config.yaml
routed_scale: 1.0
balance_loss: 0.0021
positions: "rope"
parallel_block: false
optimizer: "muon"
lr_head: 0.00429
Below are experts of layer 4 (counted from 0) of a mixture-of-experts language model. Rows are named router (the router's row for the expert), gate (a neuron's input weights, with its number), up (a neuron's input weights, with its number), down (a neuron's output weights, with its number) and show model dimensions 0-255. Each number is 128 + 32 x the weight over its row's rms, rounded and kept within 0 to 255.
After each expert's rows: a language model's description of what the expert responds to. This comes from a sample of Wikipedia text that the model never trained on.

# expert 21
router [161  92 179 125 111 157 110 137 156 153 157 118 110 126 111 137 142 127 163 112 113 164 162 155 130 104 123 110 128 133  79 155 115 181 114  97 189  85 201 145 122 117 133 117 128 161 107 146 109 128 169 104 179 105 188 115 123  72 155 128 118 126 102 160  82 141 131 173 104 103 172 116 102 103 134  99 136 199 122 232 114 117 142 144 130 144 145 150  65 112 133 129 122 148 145 130 127 131 112 140 113 154  47 123 127  94 114 130 147 147 159 100 112  96 110 140 131  91 176 108 137 109 114 119 100 145 140  71 105 144 142 164 117 101 200  84 114 134 105 175 175 134 126 115 145 103 100 202 104 111 121 201 142 159 161 152 142 143  99 125 140 137  91 139  97 179 150 108 153 196 122 137 143 151 121 122 129 146 122  68 164  75  63  79 125 156 100 148 129 159 189 162 119  75 183  86 144 112 177 147  88 158 148 112 118 154 124  94  79  82  75  92 129 140  99 143 157  98 124  99 133 137 132  93 120  43  67 123 112 187  85 100 103 101 139 187 165 179  85  74 218 134 110 179 125  91 137 120 127  79 195  67 124 116  79 145]
gate1 [160  92 139 110  65  99 157 132  58 174 107  56 231 142 123 139  70 124 116 111 128 114 105 136 133 162 115 134  63 183 119 135 130 193 177 136 153 135 100  92 144 147 132 119 110 136 156 140  19 109 155 163 118 158 172 171  95 137 154  99 117 122 107 109 148 120 144 125 134 138 142 111 129  83 110 103  72 174  77 115  87  80 167 108 114 108  81  93  90 108 163 146 166 110  68 153 140 139 131  92  98 159  88 177 118 120 111 198 186  67 133 122 130 181 142 130  97 148 100  78 183 105 219  44  85 111  98 168 116 158  82 178 134 161 112 166 133 164 132 118 157 151 108 187  90 147 102 146 139 205  97 165 141 162 126 116  81 119 138 130 136  89 136  98 152  97 100 142 159  86 158 129 107 116 160 144 136 125 108 122 115 131 131 135 123 109 123 135 134 111 140  68 163 152 153 130 102 118 176 163 115  78 171 132  88 147 149 138  78 110 139  99 128 122 137 130 111  65 145 137 122 150 113  60 111 197 123 128 110 158  91  91 116 150 139 128  99  82 127 156 106 161 146 103 159  85 132 186 152  92 116 156 125 139 160 125]
up1 [168 108  93 133 145  89 117 127  67 137 123 109 191 120  86 122 112  97 102 175 147 151 126 132 136 146 146 134  71 126 100 134 166  55 175 152 148 104 122 119 180 172 159 139 138 101  80 112 138 115 119 141   7 144 112 122 164 112  86 158 183 128 121 153 125  88 105 191 161 131  34 188 119 170 148 122 136 161 101 124  48 117 119 109 105 135 121 107  99 115 106 170 189 168 133 155 115 122  98  55 148 134  75 139 133 142 118 176 157 110 154 149  91 110 113 143 113 106  82 168 107  96 138 127 106  73  84 138 151  88 138  88  96 117 115 130 121 119  46 134 159 108 132  89 112 161  94 101 197 179 152 154 101 156 134 149 118 154  88 197 100 114 140  97 192 227 116 116 173 114 153  99  78 125 176 171 120 156 155 107 126 136 106 170 157 134 161  96 118 122 139 120 158 155 132 112 133 158 150  99 131  75 122 160 104  84 123  89 134 105 111 160 114 132 153  52 111  75  84  94 111 119 119  87 153 117 145 141 181 116 132 187 145 153 184 146 115  92  73 143  86 137 107 176 156  83 148 130 129 129 123 146 141 122 110 122]
down1 [190 137 126 112 119 106  98 178  85 134 103 128 139 111 171 143 196 113 102 105 152 157 134  80 172 126 164 114 140 122 128 145 135 145 127 119 135 155  85  53 122 140 150 179 149 132 144 119 108 146 141 104  80 152 129 134 143  78 173 143 160 112 104 122 102 136 137 143 132 130 124 145 164 127 127 126  85 159 132 163 110  65 172  76 149 143 151 134  95  78 114  93  91 186 173 149  96 109 124  57 130 172  48 115  86 118 135 122 123 109 167 129 149 116 149 187  74 112 115 172 128  71 110 135 140  81 154 127 123  98 117 118 125  84 105  61 152 113 100 155 121 109 127  43 102 131 140 115 193 150 135 123 133 112 148 105 146  93 110 225 101  71 156 123 190 185 115 146 126 101 134  80 103 188 176 117 146  79 146 113 197 120 160 149 187 159 169 139  79  97 113 107 131 131  89 136 138 163 144 121 116  72 136 188  45 184 131 132 134 147 162 148 140  67 168  94 140  70 128 122 139 124 160  37 172 146 115 159 102 168  67 101 112 137 103 123  81 142 143 175 132 107 146  84 123 105 158 134 174 159 109 135 165 104 132 162]
Description: Linking prepositions

# expert 4
router [142 131  91 166  75 132 131 129 167 182 140 103 133 121 140  92  89 111 167 103 108 167  88 188 140 128 101 143  78 118 123 226 144 117 103  93 174  75 173 151 153  92  60 121 128 162 125 155 115 130 168 127 103 192 115  93  48 105 123 116 160 123 116 111 164 142 111 145 100 157 113  95 153 107  82 113 110  98 153  96 133  76 127 117 132 131  84 154 131 155 125 166 158  84 133 178 147 120 115 156 161 190 141  80 106 175 102 111 204 167 114 126  70  83 125 163  63  88 127 115 134  96 127 135 105  85 114 135 108 145 151 181 146 132 173 120 143  68 139 124  87 160 105 139 113 132 125 154 150 161 175 132 104 166 150 138 106 142 110  87 172 155 148 142 131 185 193 168 132  87  94 111 190 125 123 102 143 164 139  87 116 145 156  84 128  93  93 160 134 153 140  96  83 153 123  82 130  89 127  78 150 201 106 118 144 181 160 105  94 121  67 103  77 111 153  91 188 106 138  94 168 154 124  73 107 123 112 104 156 179  82 174 135 114 115 146 133 126  72  90  95 107  59 100 133  93  91 138 163 189 135 114 170 150 137 169]
gate0 [117  97 151 156 116  83  32  67 147 162 136  86 112  73 137 163 166 183 120 145 144 122 104 107 162 173 100 148 151  90  85 125 148 130  97 135 142 184 117 132 117 116 148 157 113 160 105 131 169 171 148 156 172 142  72 139 112 131  95  96 155  68  92 147 117 117 152 152 177 106 107  96  75  94 126 108 133  72 145  99 139 194 132  93  74 182 118 169  36  97 127 115 156 160 110 173 104 106 120  67 126  77  76  95 115 152 125 125 133 124  81 153 209 167 135 160 205 129  99  46 137 180 125 111 203 133 110 124 100 125 158  86 125  93 102  95 143 142 204 128 144 102 145 146 115  97 118 116 160 146 142 119 144 136 174  87 154 126 126 102  87  91 143 157 106 174 108 103 164 167 124 172 119  97 134 164 179 105 151  98  97 131 112 132 131 102  95 128  73 122 109 161 102 155  35  92 119 133 165 131 103 167 145 126 130 101  49 147 176 138  97 173 112 120 127  74 125 185 113 143 152 164 178 166 139 118 120 119  49 132 148 124 115 131 118 180 152 125 101 158 116 175 127 108 124 132 132 105 115 120 131 112 120 144 103 139]
up0 [ 95 123  86 109 142 141 235 145 124 128 147 127 116 129 128 153  98 117 125 148 114  72 146 167  69 146 128 100 115 130 176  92 106  87 178  81 153  64 135 109 138 142 117  87 164 164 149 111 100  96  95 116  72  71 134 111 186  77 112 118 106 176 184 128 121 114  97 153 111 112 152 125 190 162 147 141 123 156 101 103 151 148 146 121 148 155 148 146 164 153 170  92  89 165 132 127 125 131 103 148 136 163 153 130 117 114 144 146 103 121 139 138 152  77 145 133  14 122 155 143 107 133 133 131  87 173 146  81 137 111 119 134  85 165 104 150  44 116  93 151 134 118 108 146 173 163 128 165 133 101 104 145 149 118 153 159 104 114 100 142 197 141 158 171 155 119 183 100 156 125 146 149 114 164 160 107 121  79  70 119 164  95  38 173 149 149 152 158 197 130 145 145 151 140 134 127 114 106 136 140  98  76  98 156 127  85 122 139 154 136 161 130 160 147  94 107  68  61 123  87 172  81  75  61  87 117  91 173 207 116 123 122 168 108 145  78 139 120 165 104 121 131 138 203 203 126 177 135 169 155 147 132 145 144  99 168]
down0 [170  92 191 195 149 136  61 125 104 129 133 125 130 126 117 109 186 173 113 134 131  93 109 126 139 148  84 135 141 125  99  92 100 186  99  88 130  72 122  62 104 110 104  74  91  75 124 132 129 149 175 143 183 132 116 130 116 121 171 143 154 135 111 118 116 128  83 138 156 122 129 160 126 166  85  76 182 104 121 106 175 173 135  65 178 110 118 175  88  91 100 118 128 165 140 121 157 151 120 106 132 108  79 161 206 124 116 187 108 119 116  92 106 170  69 163 143 163  85 113 103  84 127  85 181 168 148 147 121 150 141 138  93 212 141 142 164  95 126  99 156 131 101 101 151 138 184 161  98 132 105 138 138 114 146 144  98 109 109 106  71  98  99  96 123 136 166 117 120 192 171 156 112 115 110 107 144 119 117 161  64 137  72 184  82 105 103 174 112 174  91 127 136 139  95 147 133  96 157 123 166 147 118 167  68 149 156  91 162 175 122 211 113 104 130  72 170 161 150 113 154 148 116 110 160  93 141 135 110 122 120 123 113 175 107 174 130  44 140 211 176 164 159 107 111 100 148 120 140 103 184 123  93 154 169 124]
Description: Capital letters in acronyms

# expert 2
router [136 118 158 166  73 134 136 139 111 200 168 137 108  74  95 127 126 129 176 161  68 114 101 156 200 105 106 166 167  99  95 129 101 151 141  96 125 125 134 124 145 122 118 152 111 154 125 157 132 158 106 120 131  88 119  89 117 145 137 157 119  98  96 144 132 167  94 205 137 114 116 135 143  89 114 150 177 153 154 156  85  73 110 142 181 163  88 130  47 113 130 143 167 128  92  98 169 149 156 118 125 122  55  89 172 128 130  97 161 129 152 123 100 105 114  64 126 126 109  67 135 119 101 139 150 123 120 142 111  87 106 167 184  80 177  74 134 116 108 125 156 123 153 125 112  91 109 140 129 173 121 150  41 113 167 158 207 163 137 185 144 126 172 163 125 181 150 128 176 197 102 161 148 103 141  93 129  97 105 135 108  74 167 137  87 117 126  85  72 115 108 117 116  87 144  91 123  97 160  61  95 136 192 113  89 178 137  72 132  93  94  78 115 166 133 128 200 154  75 120 142 126 157 114 148 136  75 127  81 184 119 132 135 181 157 158 132 117  48 122 132 118 104 153 108  93 181 142 133  82 126 118 134  86  69 158]
gate1 [130 111 181 150 102 167 102  97 119 163  75 166 138 167 132 146  79 130  74 126 139 168  79 166 100 145 142 169 163 117 126 149 137 162  75 115 107 197 161  66 104 145 110 209 159  25 113 168 178  80  68 119 104 139 122 133 142 124  93  62 163  74  92  98 191 171 180 187 121 134 134  73  96  92 118 141 125 134 119 180 131 110 104 101 120 116 116 161 151  64 137  66 147 206 185 121 125 119  94 112  85 109 130 133 167 115 152  73  72 124 125 154  79 113 166 112 151 137 121 130 145 174 133  63 180 114  97 129 167 148  88 149 134  79 141 123 137 110 131  99 129 117 122 134  89 163 152 142 159 107 127 141 103  84 123 145 109 154 139 123 132 131 154 113 108 113 106  68 148 115 116 142 115 105 109  95 152 105  89 128  64 154 144 195 177  83  63 143 171 107 151 114  92  70 145 131 111 103 128 171 106 132 150 159 156 132 118 162 142 114 140  80  92 140  98 173 128 154  85 107 140 187 199 154 109  88 109 155 129 152  95 139  77 111 152 124 128 100  69 168 138 167 103 121 139 141 153 107 135 116 162 126 138 126  79 168]
up1 [115 218 135 175 163 115 156 183 184 121 167 114 102 135 150 140 198  82 219 124  79 127 177 111 149 141 106 112 131 123 119 102 110 182 114 165 152 126 146 147  90 141 113 146  72 135 122 126 134 130 217 154 167 129 175  92 145 126 156  11 131 147 170 169 144 120 180 137 112 122  93  97 104 166 176 125  87 133 147 131 157 141 131  94 148 127 169 112 173 113 134 134 151 121 191 203 142 156 153 117 157 188  88 167  94 139 110 103 181 116 131 153 173 147 132 126 157 123  96 121  72  82 146  77  79 145 148 129 160 111 149 141  53 155 204 115 166 154  74 155 109 156 138  72 129 116 118  91  92 114 138 147 163 145 109  77  73 120 151  93  76 142 108  68 113 141 150 148 140 167 128 147  98  57 145 149 168 169 213  86 154 152 140 104 151 167 114 140 114 161 134 106  99 100 156 160  84 112  87 115 120  92 125 129  82 158 123 143 113 131  92  94  84  88 177 113 149 143 159  79 122  94 108 146 150 126 137  93  99  90 147 147 119 103 115 109 121 130 154 119 112 111 161 130 123  78 137 158 151 110 121 119 133 153 153 149]
down1 [137 136 127 105  95 177 101 143  65 128 182 144 136 125 175 155 211  97 143 142 161 147  83  91 167 154 136  93 149 122  76 106  97 161 134 100  96 182 121 141 105  98 178  98 173 147 139 128 107 189  93 178 131  82 117 149 140 130 117 126 123 135  92  36 123 120 151  98 169 112 155 166 153 141 106 110 130 131 151 109 145 142 107 167 122 159 145 180  62 109 144  96 142  82 140 123  88 111 214  74 111 122 111 105 126 118 147 157 164 147  95 155 129 137  79  84 140 151 136 149 141 193  83  36 138 139 135 165 126 149 134 134 176 143 185 165 125 133 153 148 117  72 173 162 115 111 170 146 137 118 160 111 124 114 110 164 168 116 152  99 152  94 146  61 166 121 165 184 115  95 142 129 159 123 141  93 117 136  77  67 142  89  77 161 155 147 143 157  71 114 104  53 124 132  89 123 144 193 126 189 134 133 106 169  91  95 143 156 108 109 109 123 119  75 145 185 128 159 150 149  54 110 170 105  99 118 116  93 101 120 128 125 139 138 147 190 114 148 157 147 182 121 141 141 139 108 111 121  65 132  74  96  44 138 175 102]
Description: Verbs and auxiliaries

# expert 20
router [ 96 177 131 158 116 151 110 119 158 167 165  99 113  97 139  68 136 124 152 119 134  95 114 183 136 121 117  48 152 168 115 151 169 163 112 106 125  57 119 184  86 104 110 135 156 195 126 151 191 147  91 134 162 124 104 111 138 121 112 119 115 127 129 197 162 141 135  91 114 135  76 135 126 147 148 117 153 145 128 179  83 151 137 142 172 125 137 164  63  96  91 169 142 132 127 179 177 127  99 156 159 131  55  74 104 155 190 106 116 193 113 138 134  88 154 114 127  80 205 149 152  73 117 101 108  80 106  79 134 100 138 172 147 146 138  79 152 124 132 150 155 157 114 160 140 129 105 155 212 179 153 133  98 128 145 119 142 115 102  60 115  98 171 158 111 122 154 119 153 114  98 192 148 123 227 124 115 110 125 123 127  50  98  84 158  82  99 137 103 121 142 164 111 105 121 114 127  66 159 142  74 203  85  73  81 157 133  84 129 128 106 129 140 124  75 122 129 109 120  94 161 142 160 140 111 175  96 145  85 115 102 180  94 117 196 111 106 149 107  77 130  74  88 134  97 110 123 148 123 120 131  95 183 131 114 122]
gate1 [140 102  89 112 131 156 150 119 109 137 104 149 185 149 143  98 115 136 144 110  79  77 138  74 150 203 181 147 193 138 139 142  71 118 149 125 132 120 111 121 155 145  90 155 116 172 166  69  73 153 179 144 130  92  87  99  76 153 130 125  84 164 113 121 119 144 160 139 148 146 114 161 130  88 116 168 162 147 111 123 143  86 107  53 102 180 124 172 136 162 121  51 120  90 164 171 110  79  78 139 146 104  31 160 164 123 124 198 100 125 157 145 150 127 102  84 179 131 108 152  85 137 125 132 147 198 157 155 138 139 109 127  95 150 132 149 188 136 156 125 110 126  70 110 141 115 136 151 168 137 133 135 118  71 114 152  93 145 119 157  69 122  95 144  87  98 121 117  86  30 151 172 144 145 120 170 134 176 111 142 151  93 107  80 111  81  85 133  98  93 147 146 166 160 221 130  95 116 131  52 183 111 118 134  94 147 192 102 139 150 107  77 106 136 145 131 110 152 130 201  84 151 121 138 151 125 103 108 118 172 111 116 159 212 159 108 116 177 144 163 116 147 122 150 118 136 143 130 129 104 110 135 159 144  97  88]
up1 [100 150 108 110 147 146 106 167 102  94 170 136 113 148 122 142 136  96 149 163 114 190 156 143 148 114  94 159 135  97 164  87 104 109 125 171  60 171 115 116 128 123 109 115 117 124 163 169 144 106 104 119 154  92 127 149 166 123 133 107 189 110 152 127  84 103 112 165 109 119 118  74 147  98  71 124 128  77  50  92 130 176 210 106 168  90 116 131 159  98 150 101 105 144 120 115 141 135 153  82 129  98 125 106  99  93 162 139 175  94 144 108 165 131 129 125 132 143 167 184 132  87 127 106 114 191 137 118 146  56 184 118 172 116 168  99  50 208 110 154 173 150 121 109  81 151 181 127  84 110 161 116 131 143 125 133  65 169 139 108 173 101 167 183 139 130 134 115 112 210 104 106 123 124 127 125 141 111 177  49 187 191 170 177 130 142 144  85 221 150 102 117 168  84 125  87 161 126 171 163 119  67 101 105 109 100 150 133 157 150 148 106 159 124 146 206 122 124 144  73 119 177 106 131  98 122 187 107 126 112  99  68  79 149 111 165 108 118 140 125 156  93 186 111 127 127 145 134 184 141 106 157 126 149 137 132]
down1 [124  62 177 153  77 118 146  87  67  91 140 131  68  98 113 128  88  94 139 139  96 118 116 137 149 108 121 167 215 126  97 136  99 163  90 136 176  86 109 159 186  99 139 134 103 100 122 106 140 126 162 120 153  92 120 141 162 117 140 159 107 133  99 165  97 143 135 179  84 189 104 154 119 159  73 100 107 151 116 151 135  59 190 108  82 153 164 126  47 113 128 119 144 113 109 206 100 137 148 124 172 103 120 182 151 147 226 124  83 117 161 110 139 122 185 101 138 127 119  82 152 182 116 110 143 130 139  90 125 138 114 133  84 186 123 163 153 125 158  60 147 141 111 166 143 115 119 147  99 147  71 203 107  94 132 123 166 167 155 110 126 172 108  70 166  60 128 130 142 137 146 112  89 122  91 188 128 134 137  77 158 154 102  90 105 138 117  88 142 101  81 138 147  92 108 138 105 195 156 104 122  69 134  44 158  99 123 156 106 149 121 135 174 169 119 130 104 171 144 135 133 162 131 144 157 114 136 154 148 170 156 126 133 197 183 196 137 105 101 124  95  92 131 158 145 144 141 129 129 115 113 149 128 189 114  75]
Description: Letter A and articles

# expert 23
router [129 107 138 153 113 181 178  88 145 118 171 117 140 102 148 125 132  92 183 123 152 146 148 214 124 136 104 162  92 157  87 127  83 160 164  87 123 123 128 128  78 112 102  68 173 180 155 125 153 182 171 141 137 105  80 127 172  99 104 101 123 106 139 168 165 101 149 133  97 105 216 186  90 125 125 157 106 204 149 136 106  78  72 158 140 141 162 160 161 159 146  89 131 150 102 186 186 150  92 141 151 142 159  84 164  67 151  86 124 140 146 113  89  86 107 147 148 123 137 124 125  79 127  85 128 111  87 120 105 125 160 199 200 111 151  99 139 129 155 165 188 118 143 160 114  96 108 167 200 134 112 113 103 125 129  69 163  84 132  77 126 137 136 124 135 148  96 112 119  93 128 178 178 125 171 115  94  98 110 135 167 104  61 108 150 173 126 129 139 169 156 179 128 135 171 156 191 105 129  99 111 196 118 103 100 142  87  90  74 140  85 109 137 170 167 164 123  75 115  77 147 137 119 140 116  90  94 111 131 127 123 166  78  93 146 164 187 185  91 116 104 117  79 124 137  86 106 132 137 107 167 104 158 120 141 128]
gate0 [119 122 116 114 117 111  93  90 160 179 123 157 140 189  67 169  85 141  57 118 110 131 140  80  74 107 110  82 124 153 119 157 189  83 155 117 123 133 102 173 107 198 132  99 128 123 105 147 157 181 126 154 153 113 176  62 144 149  78 107 140 132 120 118 145  77  56 133 143  77 104 161 107 110 174 131 169 127 188 151 136  91  68 118  98  95 178 105 110 142 122  71 143 139  75  86  96 120 161 142 141 133 128 147 105 145  94 132 130 117 125 136 156 149  97  82  80 147 124 211 140 112 163 150 123 121 102  63 172 111  99 172 112  57  93  98 104 126 144 163  90 119 170  56 135 163 149 102  99  66 144 172 175  93 121 103 117  97 106 151 165  96 108 147 123 124 122 154 131 125  74  82 144 119 111  99 127  66  90 112 121 153 169 138  86 163 128 155 126 146 134 170 125 122 123 156 163 159 135 103 123  93 115 166 171  78 112  89 135 120 164 132  90 176  99  82 109 123 174  98 112 103  94 114 140 160 102 102 168 105 130 138 169 102 104 130 128 139 113 180 100  88 174 127 143 152 155 125  56 200 123 174 203  92 133 188]
up0 [125  84 108 138 132 113 169 148 179 161 144 115 235 122  62 201 103 156  71  79 110 145 114 140  84 163  81 110 104 132 110 183 129  48 120 120  96 113 100 148 154 107 126  68 121 103 154 111 141 135 106 159 154 100 104 110 122 145 161 180 100  71 139  55 190  89  86 152 133 109 148 166 120 118 147 168 142 164 161 129 156 137  94 133  91 107 176  66 101 150 102  76 164 111  78  97 122  97 110 169 167 163 155 126 146 141 120 166 121 107 136 138 115 103 111  86  60  90 155 151 131  93 152 160 163 126 147 115 176 109  69 194 172 106  54 125 127 146 142 137  99 153 135  54 136 124 148 138 161  33  97 139 134 142 131 166 132 107 150 172 157 150 151 198  91 157 100 130 143 156 162 114 189 127 106  88 112  86  98 109 126 107 140 120 144 163 154 117 166  87 129 115 154 168 172 146 126 125 129 128 136 140 138 199  92  79 134 143 137 116 140 127 150 121 127 141 176 152 176 115 149  96  72 123 166 161 121 135 152 108 109  90 108 117 139  79  99 166 137 134 117 135 178  37 152 114 152 134 124 145 157 132 125  71 143 111]
down0 [ 46 103 150 128  71 100 103 170  50  91 122 156 141 139 165 119 160 155 125 148 116 158  84 184 184 132 100 194  96 107 115 108 109 152 159 162 138 134  83 101 110 106 102 129 137  60 130 101 130 126 165  82 122 111 149 122 109  98 118 163 101 101 122 101 159  98 150 151 161 118 151 119 166 113 160 151 107 173  71 148 120 145 168 133  95 183 143 131 133 133 132 150 120 118 100 161 162  85 132 131 135 150 155  77 111 121 101 105 113 119  98  98 155 121 182 176 103 199 138 138 150 154 155 116  97 169 122 104 132 118  86 140 175 136 136 158 157  82 106 178 133 116  84 201  94  63 136  90 147 221 117 112 108  62 161 156 114 162 124  88 171 143 108 142 148 146 139 174 115  95 117 172 112 116 136 112 159 109 136 100 110  99  82  41 161 192 128 143  91 160 106 220 148 100  98 137  87 166  95 132 116 153 143 145 160 125 130 176 127 135 188 122  74 176 160 100 151  54 167 117 109  94 126  96 131 128 135  89 102  47 130  78 115  91 161 132  93 134 109 136 177 116  60 103 106  93  97 164 134 101 142 102 153 161 123 136]
Description: Single initial letters

# expert 16
router [138 142 184 139 129 155  86 123 135 130 140  93 104 101 136 142 112 129 155 151  87 205 129 141 136 120 112 145 142 137 103 184 102 163 130  60 153 103 149 136 111 140  97 108  85 134  93 157 145 166 112 145 245 164 143  91 155 182 131  77 143 170  61 164 141 103 106 111 160 135 135 108 123 104  97 161 117 156 168 163 116 111 123 130 160 162  90 184  80 149 189  66 175 170  97 115 115  97 105 101 123 205  89  79 110 115 154 101 159 143 124  75 134  92 157  87 157 121 131 158 157 102 140 125 118  77 142  72 148  80  92 106 157 136 147 114  78  84 102 173 156 136 118  72 131 101  95 123 173 164 205  86 121 148 186 124 127 135 151 129 149 130 181 135 141 148 125 103 177 202 151 169 134 143 166 155 129  66 160 119 117 143 145 150 141 116 110 118 129 133 136 115 163 114 173 145 131 117 169 118  60 141 144  83  59 140 153 112  79 107  80 103 142 144 122  81 142  91  61 108 189 132 150 140  87  75  62 149  80 158  85 175 141 139 145 151 148 163  92 163  84 155 120 148 111 127 152 112 144 109  99 121 132  99  77 164]
gate1 [ 99  75 145 134 131 121 209 104 118 155 194 126 126 105  85 135 107 139 135 120 134 156 190 135  85 162 143 140 126 161  79 102 164 155 121 113 104 133 161  78 170 136 110 110  77  76 108 164 159 162  76 123 147 130 169 139 143  56 152 130  90 129  95 111 149 117 182 148 175 123 159 116  99 137 104 159  69  97 116 160 182 110  99 123 120 171 159  70 136 132 147 162 208  85 112   0 144 167 143  77 120  84 125 211 181 138 136 138 147 157 112 132 154 149 116 109  85 112 135 180  78 121 164 121 137 117 148 126  87 130  67 107 124 117 185 163 156 138 107 117 181 132 162 145 100  98 114  95 110  71 148 121 114 123 110 141 161 119 171 177  85  65 145 162 154 123  84 119 115 175 152 134 123 118 111 148 127 140 172 115  97  97 139 149  81  94 140 165 105  76 107 177  83 154 102  80  83 117 139 151 182 134 161 165 191 153  91 109 147 100 160 148  66 134 115 116 145  63 110 148 135 157 132 129  96 147 159 109 186 153 117 151 132 161 137 100 136 109 173 114 102  88 111 106 116 147 127  83 117 144 193 115 137 130 173 154]
up1 [164 127 118 146 161 137 157 156 138  88  94 145 146 154 116  91 141 106 124 107 157 146 102 104 131 119 156 115 155  63 109 127 142 126 133  90 167 146 111 199  89  53 126 141 145 110 105  78 114 141 132 177 107 136 115 123 110 192 152 111 116 109  88  84 126  95 108  90 105 131  94  91 182 146 107  83 107 104 140 112  98 132 160  86 154 140 119 185 148 172 108 121 145 174 109 149  99 118  79 177 139 164 161  90 137 102 124 146 176 149 113 114 166  88 138 193 245 120  89 120 115  74 115  99 123  78  87  93 134 137 129 125 113 116 159 171  88 172 127 127 108 150 166 138  97 144 104 173 111 156 128  70 105 106 104 126 149 100  54  78  92 175 119 109 137  83 114 124 139 122 121  66 110 145  60  94 127 142 132  89 143 127 112 112 155 186 126 173  84 152 125 142 124 140 109  95 113 165 136  88 147 162  98 146 102 142 161 190 120 104 127  89 165 138 135  49 174 123  89  67 154 132 152 168 190 110 136 133 130 129 115  44 143 176 124 105 133 148 171 134 102 119 103 183  69 124  99 135 189 143  94 109 107  10 129 154]
down1 [163 158  97 157 117 149 124 119  83 179 151 119 210 163  96 150 129 153 102 138  95  84 132  78 144 136 113 100 132 148 138 135 101 114 217 144 107 130 106 109 124 185 122 133 103 125 124 160 117 126 131 107 162  98 118 100 136 139 140 167 115 217  81 155 129  93 125  92  96 135 111 149 167  91 126 150  81 101 110 125 146 112 241 132 152 130 106 156 129  82 131 164 103  78 114 100 110 123 174  60 174 147 180 100 112  81  95 186 148 141 156 108  94 199 160 122  93 135 163 127 151 177 134 164 111 120 120 145 123 169 122 169 170 140 138 162  92 109 188 112 103  79 144 117  97  97 143 107 187  65 172 132 119 126 172  97 128 169 134 118  97 179 112 102 146 136 162 124  73 115  82 162 174 159 189  94  86 107 127  95 144 102 108 159 163 100  60 142 137 195 113 125 131 143 173 123 119 138 179 188  91 136  88  86 130 137  90 111 109 161  89 197  41 177 168 165  95 116 165 149 154 145 110 162 140 112  79 126 147  97 130 129 102 149  99  89 143 113 136 131 155 132  82  89 150 116 113 124 100 114 162 184 108 150 128 166]
Description: Clause connectors and suffixes

# expert 18
router [146 136  83 103 134 139 163 109 172  99 167  92 187 155 170  71 133  81 163 129 150 151 116 167 147 101 142 126 112 115 110 141 126 138 154 113 164 110 134 139  83  62  42 107 129 115 169 124 103 143 137 100 120  80 140 122  81 202 113  96 176 133 143 221 128 100 213 123 111 107 154 141 157  95  64 153 168 163 134 122 123 139 164 168 125 128  97 194 159 167 121 118 187 152 168 218 194  93  92 113 125 145 163  75 100 128 188  71 142 134 118  81 100 148 159 134 156  79 160 189 141 154 104 136 152 118 134 103 146  92 135 110 129 100 107 156  68 124 143 157 119 116 179 139 110 137 123 164 101 127 131 144 116 142  76  58  73 114 136  77 139 134 141 145 186  98 137 135 132 124  96 152 206 178 134 139  92 165 170  85 116 104  36 112 191 141  98 111 142 170 160 143 110  93 164 150 169  64 163 120 108 185 127  91  97 154 144 111 126 124 132 115 125 157 149 109 128 107 112 100 157 152 158 148 141 105 133 128 116 129 122 132 135  88 127 133 166  91 121 145 128 186  81 138  95 104  95 101 140 135 136 116 167  76 108 147]
gate0 [149 151 181 146 141 141 171 108 192 161 142 105 128 137 138 154 124 103 178 151 136 115 149 139 138 134 144 131  98  61 115 128 133 171 109 175  99 167 140 143 195 140 123 130 154 133 136 116 174 124 148 120  85  79 121 120 105 154 167 111 114 154 135 154 153  93 171 153 122 133  64  87 144 112 131 122 106 180 107  93  86  99  80 166 113 126 114  55 119  55 150 164 132 125 134 210 107 141 103 118 116  77 162 150 165 153 146 143 107  77  99 128 172 129 138 133  92 132 161 142 149 132  40 142 167 106  87 115 199 110  77 117 157 171  82 141 114 133 182  91  92 109 152 207 110 163 162 168 148 115 143 166  69 135 118  89 190 117 130 110  72 130 126 156 129 166 112 122  87 177  19 155 130  99 160 120  56  85 144 103  40 167 118 151 121 131 158 154 158 120 136 147 125  73 147  95 141 134 130 135 148 151 130 105 151 114 119 100 115 126 170 123 161 112 128 121 146  82 104 126 116 150 207 103 152  98 106 134 177 105 108  92 110 172 122 162 174 164 124 111 142 161  93 133  82 142 102  94 145 228 149 117 116 173 100 125]
up0 [140 161  56 196  74 125 122 142 182  81 163 150 137 133 142 130 163 113  68 161 118 146 161 144 112  72 116 105 122 163 119 125 107  62 194 143 128 115  96 167  60 142 109 129 102 119 150 150  64 169 104 131 145 139 143 124 134 105 126 129 139 117  64 134 114 124 111 119 123 124 199 157 156 141 168 132  66  77 107 195 164  76  83 139 116 112 114 131 168 122 100 166 147 188 121 153 168 127 113 127 101 195 135 120 133 114  73 152 128 161  83 136  90 128 116 169 138  99  85  95 130 116 149 100 125 127  98 146  57 127 153 118 128 105 113 154 166 179 132 201 167 129 179  39 115  62  94 135 163 137 104 134 171 108 178  79 135 139  74 110 192 142 148 102 143 138 124 136 146  75 177 129 147 141 110 141 110 149 137 144 143 129 153  88 128 166 109 103  97 138 123  95 161 170 168 165 189 120 155 166 119  86 156  82  68 158 139 135  81 193 102 133  98 146 137 139 151 112 131 129 164 114  67 105 152 115 131 175 156 124 127  95 157  92 166 136 170 148  85 132 143 107  99  99 157  73 132 128 110  41 141 197 157 120 110 149]
down0 [143 121  65  91 100 204 150 135 172  50 124 138 101 168 107 132 133 107 146 175 143 176 110  99 122 125  91 131 133 136 143 170  86 182  94 166  79  68 106  75 100 189  77 166 121 119  96  86 130 118 140 126 141  83 166 117 161 153 155 163 109 147 132 142 128 128  82 172 109 127  91 141 129  85 131 130 142 138 101 154 137 104 117 134  78 153  97 140  66 153 131 106  95 160 139 111 158  94 126 155 174 106  92 120 133 181 141 177 140 122  74 122 148 143 165 145  97 134 179 145  87 133 126  77 199 143 138 100 146 143  90 137 166 121 153 140 129 105 181 180 101 118  73 129  99 146 150 121 147 107 128 118 114  77 115  80 129 217  73 131 148 125 133 136 118 125 204 103 126 168 105 110  84 164 101 143 165 145 119 150 126 118  82 166 149  85 129 126 135 132 129 161 121  84 139 223  74 156 115 157 174 148 138 120 173 127 131 121 152 196 123 140 165 159  72 106 159 154  86 114 179 102 173 166 157 136 176 139  78 128 167 110 140  76 142 127 233 157  67 147 110  98 127 171 154 145 112 104 112 104  76 103 121  90  85 109]
Description: Word starts after articles